python train.py --normalize_top_k=true --seq_len=1024 --doc_mask=true
Below are experts of layer 3 (counted from 0) of a mixture-of-experts language model. Rows are named router (the router's row for the expert) and show model dimensions 256-287. Each number is 500 + 25 x the weight over its row's rms, rounded and kept within 0 to 999. Numbers have three digits each.
After each expert's rows: a language model's description of what the expert responds to. This comes from a sample of Wikipedia text that the model never trained on.

# expert 38
router:525483493532485512464537460521539469469489506507517524495519518485517485482482465525510510472509
Description: Hyphens, dashes, commas. Hyphens, en dashes and commas in dates, number ranges, table rules and list bullets, plus word-final suffixes like -ty, -er.

# expert 11
router:457520519501545556497467514534510521468546515485541514458460479513477548505531500513482447482482
Description: LaTeX and non-Latin scripts. Tokens inside LaTeX math such as frac, over, braces and $, plus pieces of Thai, Japanese, Greek and other non-Latin script.

# expert 19
router:476468500494486487497470502531506508493529485495518523484488522539460521515512500519532509466518
Description: Place and institution nouns. Head nouns ending proper names of places and institutions, such as University, County, River, City, Department, Road, Press.

# expert 23
router:513480500482493490516483502509524519484491502536494484498535516500494471515541516520520489496465
Description: Table pipes and separators. Pipe cell separators, double spaces and dashes in Wikipedia tables and lists, plus biography verbs like attended, studied, taught.

# expert 2
router:449489509476554508520449489561483548447498512495494489471459531544506483520519504502475471491494
Description: Digits, percents, rare bytes. Digits and percent signs inside numbers in statistics tables, plus non-Latin byte pieces and mid-word pieces of rare names, such as 6.29%, 97,928, Pushmataha.

# expert 31
router:479451499450509518521507502533457505505469538481505519462502498522460516510548507503488470473495
Description: Prepositions after content words. Prepositions following verbs or nouns and before a noun phrase, such as of, in, to, for, from, by, with.

# expert 34
router:499501501450523480522481507507489563501523497540479551464488505497494496508563505499484461495510
Description: Single capital letters. Single letters inside abbreviations, initials and codes, such as S in MOSFET, EE in IEEE, B, P, plus word-final p.

# expert 42
router:496464533460513486488521471511497523499501541499550489446516504525449494495495519529479501449510
Description: Prepositions and commas. Relational words of, by, with, between, from, plus commas and semicolons, mostly in descriptive prose and definitions.

# expert 0
router:486535538492541503481492500485499479461534479504501480471496514524488535491539528566539480482475
Description: Infobox field labels. Colons, dashes, line breaks and field names in infobox and taxobox lists, such as Phylum, Kingdom, Born, Coordinates, Website.

# expert 30
router:484474546523484485500503488488483478467538535497530458473495535485483546503514508500517521468491
Description: Coordinating links, on. Commas, semicolons, and, and prepositions like on, including, during, via that join list items or clauses in running prose.

# expert 49
router:451498489502467501539479488492513485503523510526469514475524487504470504481517539521529484468459
Description: Mid-word and country syllables. Inner and final syllables of foreign or long words and place names, such as Sul-aw-esi, invol-unt-ary, and California, Syria, Texas.

# expert 1
router:491475508503519513535503475526574507506509460480481559492491505507506499492513511524523487502480
Description: Copulas, pronouns, -ly. Auxiliary verbs and subject pronouns after commas or clauses (was, is, were, be, he, it), plus the -ly suffix in mainly, orderly, accordingly.

# expert 5
router:523507515471509548525515517563524504485562504463519491466495502511486498504518508505501488493517
Description: Opening parentheses and symbols. Opening parentheses before dates or places, plus caret, brace and capital-letter tokens in markup such as Area^{1}, (New York City), (H).

# expert 29
router:530489505467494493475515543468515440508512546483529486497492464460498525475503519519490511483474
Description: Mid-word Latinate stems. Middle stem pieces of long Latinate words, such as ar-bit-rary, deprec-iat-ion, accomp-any-ing, att-orn-ey, with suffixes following.

# expert 39
router:493498539490484489506506530505484532476495503482485506497493513478491505510542526522529512466501
Description: Particles and table numbers. Adverb particles ending compounds or phrases like make-up, line-up, victory over, plus digits in table cells and -ing endings.

# expert 13
router:489505489504476476493488499516502522486517493511505494488537501517490523500511496521467472474470
Description: List and table markers. Line-start dashes, bullets and table pipes in lists, squad lineups and stat tables, plus sentence-initial He and also.

# expert 25
router:469476504511539513497498495513522531507527531445502505491552548502467471517506486506540528482453
Description: Name-ending syllables. Final pieces of English personal and place names (-ton, -son, -ley, -field, Middle-sex) and common first names like George, William, John.

# expert 56
router:482469490517545473584457484535513453492503498526472473515499551515486479535502493506555470505466
Description: Closing brackets, word endings. Closing parentheses and brackets, and single-vowel word endings before punctuation or table bars, such as circa, Preece, Ph.D.).

# expert 37
router:497472526494496483477515485564496525492579513507473478483532528499494499522528549518535530450491
Description: Common work nouns. Generic nouns for media, sports and organizations after articles, such as film, series, album, team, season, School, round.

# expert 9
router:475479500500532490521508498517542510507478483521445481480500533509509504499542501494499514523468
Description: Table cell separators. Pipe and semicolon separators between cells in stats and results tables, plus modals like would, could, did.

# expert 22
router:508503513454451490539482492517510538490546491530518533476473518542473533523545496514565490462500
Description: Name-initial pieces. First word or piece of proper names, places and titles, such as New, San, United, St, Mar, John and Kong.

# expert 54
router:478473530481492485487476473534515521506551509501481489471523527503475513520523525522526546478465
Description: Common nouns and heads. Head nouns in prose and names, such as film, Party, company, government, music, rights, leader, town.

# expert 27
router:474458519532459527529485495558544477478510496512493489497494507524466487526481521509552490481505
Description: Word-final vowel endings. Closing vowel pieces of foreign names and words, such as Sah-ara, Malm-ö, Gymnasi-um, Palest-ine, Champ-ai-gn.

# expert 48
router:495517514433493505498518518532518483471505479517489425505486507507518467538501463512504463495498
Description: Parentheses and word interiors. Opening parentheses and quotes before dates or glosses, plus mid-word fragments like iter, th, cer inside longer words.

# expert 41
router:533484495473483529491498523502489508487526476556502514487482521534486499522516527518537489473545
Description: Months, numbers, name pieces. Month names, digits and units like km, mm, ft in tables and dates, plus mid-word pieces of foreign names such as Tel-anga-na.

# expert 16
router:529460510495518511503529497499527486477515532500556502487487508535470454549501478497514460502479
Description: Articles and determiners. Articles and possessive determiners starting a noun phrase, mostly the, a, The, his, its, plus sentence-initial Both and Many.

# expert 51
router:483524503492484511505527483549508520463545503482511500485493529553483463493532534510513439489451
Description: Word-initial name pieces. Opening pieces right after a capital initial in names and rare words, such as T-ling-it, W-o, F-ashi-on, plus to and in.

# expert 24
router:524470499492510486526484504520523508480519515525463521491516536537502469536532479496495493470518
Description: Mid-word fragments. Inner or final word pieces of names and rare or foreign words, such as wood, burg, ski, ka, go in Greenwich, pentagon.

# expert 32
router:524473496517558469501516484499513493511549477454517471473491520502488522483509522520551481456477
Description: Time and period nouns. Nouns for time spans and year numbers after the, in, his, such as time, years, season, era, 1960s, 2004.

# expert 17
router:517441529509515526495534496511499500490502523510512510493511560507495471532495510503513489470480
Description: Word-final pieces, names. Last pieces of English words and names, often after consonant clusters, such as Mag-gie, kn-ock, dra-stic, Hol-t, Clyd-e.

# expert 33
router:459522546463462495494458435527539520474502518510497499472508513516494477502511509522478463490524
Description: Syllables inside names. Middle syllable pieces of names and words, such as Rod-rig-uez, Agniesz-ka, Lu-na, preju-di-ce, Buc-can-eer.

# expert 3
router:506496528495453490478492495531500564483491514502467457493501531487496522529506494517524514456517
Description: Counting and period nouns. Number words and time or media nouns after an article, such as number-one, first, season, years, time, film.

# expert 57
router:475484498490480522483550462529479500495506502489529496481526509523462525522559497541520528488494
Description: People and authorship. Tokens introducing people: by, first names like John and George, titles like Incumbent, former and President, and roles like writer.

# expert 45
router:472523505498491525506483498523461504490575487497506479504467527525477502505559504510500523486490
Description: Line breaks and months. Line breaks ending table rows and list items, blank cells, and month names in dates, such as September, May, October.

# expert 61
router:503510494479523512459509469504516518477488557454522489480540487511493488551496491508493494457446
Description: Field labels and word pieces. Label nouns in infoboxes and table headers (Location, Year, Position, Ship), plus word-start fragments like ti, se, and In.

# expert 59
router:546475488526488494495436497488496460475574496459498514489473508508476527500486495504535539485504
Description: Word-initial prefix pieces. First lowercase pieces of multi-piece English words, such as res, ass, di, pro, rec, cl, car-bon, emb-ossed, all-eg-ations.

# expert 47
router:505506540492521502553539481530512503488495496474533537522516530546463461537516512507477456503511
Description: Slavic and Indian names. Middle pieces of Slavic, Indian and other foreign surnames, such as -ich, -ek, -ik, -kh, in Ts-oy, Sh-rik-hande, Ale-ks-ander.

# expert 14
router:495503510487480516515500512480537488476530485529503485509457506498495521516525517517479455469554
Description: Lowercase word-initial pieces. Short lowercase pieces opening or inside a split word, often foreign names or rare terms, such as t, p, al, stri, pha.

# expert 8
router:514519508501462515562449535496519518490566462487544505478503499538459500498520495497479495456485
Description: Capitalized name openings. Capitalized first pieces of proper names or sentence-initial words, often after a line break or parenthesis, such as Man, Ph, Br, Sa.

# expert 21
router:500505530503477533517432505522488481465521455470517501486499503551506470508537553505518512451522
Description: Numbers in tables. Digits and numerals in table cells and running text, such as 1–2 scores, 38 people, 9 May, plus table headers like No.

# expert 26
router:504492540507475541531501493506507488504525503514474535468487506515473473557518477508518499484490
Description: Prefix-like word openers. Leading pieces of longer words, often Latin-style prefixes or capitalized place openers, such as Trans, des, per, Bol, Or.

# expert 6
router:520519531474502503497507513503507525451496514529511497492486519512504441528567487535499483415484
Description: Numbers in tables. Digits, commas, dashes and periods inside numeric data such as scores, times, coordinates and statistics tables, plus the word than.

# expert 63
router:471478534474503524479470491489527469499488530499511494439516519509453498496509540517496464500501
Description: Field and list punctuation. Colons after field labels in infobox-style lists (Species:, Born:), opening parentheses, commas, and connectives like of, in, and, &.

# expert 12
router:478476494485508509526514539496546489471526496456523521496457533498464511514559494500490460476500
Description: Coordinate and range separators. Slashes between coordinate pairs, en dashes and hyphens in ranges, plus short pieces like de, km, p, m.

# expert 55
router:470446463451507509483529499498521519482482554464520515476505503501457447506474454508508499502479
Description: Articles and conjunctions. Function words inside noun phrases and clauses, such as of, the, and, that, which, notably Bachelor of Arts.

# expert 50
router:498519549492459509520520522492506494506541515467456507515533487521496492498537499525467508482450
Description: Subject pronouns. Personal and demonstrative pronouns starting clauses, mostly before verbs, such as he, it, She, this, they; also the piece wer in answer.

# expert 7
router:482510525497516501549473512543482498496511473483487506464524494514518480561558485492509516479494
Description: Mid-word fragments, prefixes. Short word-piece fragments and prefixes inside words, often after hyphens or quotes, such as pre, re-ope(ned), dis(band)ed, Prof(ig)liano.

# expert 52
router:498513487493528493514538512466480468501506536557521500511502478487467519531529526509473520460532
Description: Name and foreign syllables. Inner pieces of names and foreign words, often double consonants like ff, ll, cc, qu, plus apostrophes and equals signs.

# expert 60
router:481497477471512486520519491574497568496516516533471527471525518522513506508502499520522526470510
Description: Suffixes and title nouns. Word-ending pieces like er, em, ist, plus institution and role nouns such as Council, Minister, Award, League, medalist.

# expert 62
router:482511526480504476525451515505508522476507505497519496502573518503480506529533490512499495507494
Description: Consonant-cluster word endings. Word-final consonant-cluster pieces in names and words, such as st, de, ck, x, sh, as in Rolex, Woodstock, accurate.

# expert 46
router:477485524495518499462514479477479509480504499522506484453512504505471520489509531520475473464497
Description: Label and list punctuation. Colons after infobox or list labels like Released, Time zone and Alma mater, plus commas, by, including and include.

# expert 20
router:475513477500441456517512534507512509498492461520502552449482525513479526518524529515508478463534
Description: Word-end pieces, catalog terms. Middle or final pieces of split names and brands (GitHub, Enchodus), and set terms in sports, species and astronomy listings such as FC, MPC, Career.

# expert 53
router:497473533473537545494475444528518577482526502508515505488510569510470532499506512491519450482462
Description: Zeros, years, name pieces. Numbers like 0, 25 and years in tables and dates, plus pieces such as w, gu, gh in foreign names like Kanaza-wa.

# expert 58
router:529425544474529489518499499500484530488523491505486486463532501503479472507558575505502463450465
Description: Numbers and years. Digit tokens in years, date ranges, counts and table numbers, such as 19, 2016, 1974, often after dashes, pipes or parentheses.

# expert 4
router:495486506482515499494501515514496508480513512466528488483561522505505520552510514505501516463502
Description: Mid-word English stems. Word pieces in the middle of English words before suffixes like -ed, -ing, -ion, such as ort, ign, grad; also Preceded, Succeeded, Founded.

# expert 10
router:512522494506525524516449480511514448491516507491513493484534456506493461504531549516521498467502
Description: Quantifiers and comparatives. Quantity and comparison words after the, a, is or was, such as other, all, most, more, some, known, and Estimate.

# expert 44
router:508492518494477444539509469525505482484462510489512471508490490522491504521495490510506483512534
Description: Mid-word vowel pieces. Lowercase pieces in the middle of split words, often vowel-consonant fragments, such as er, tra, di, hi, lan.

# expert 18
router:486461527464457560509495520499493536456516493497491495501526522506471433488495561504500492465450
Description: Standalone numeric values. Number tokens such as 1, 2, 0, 19 in table cells, years, scores, ranges and codes, for example 2018-19 or 4–0.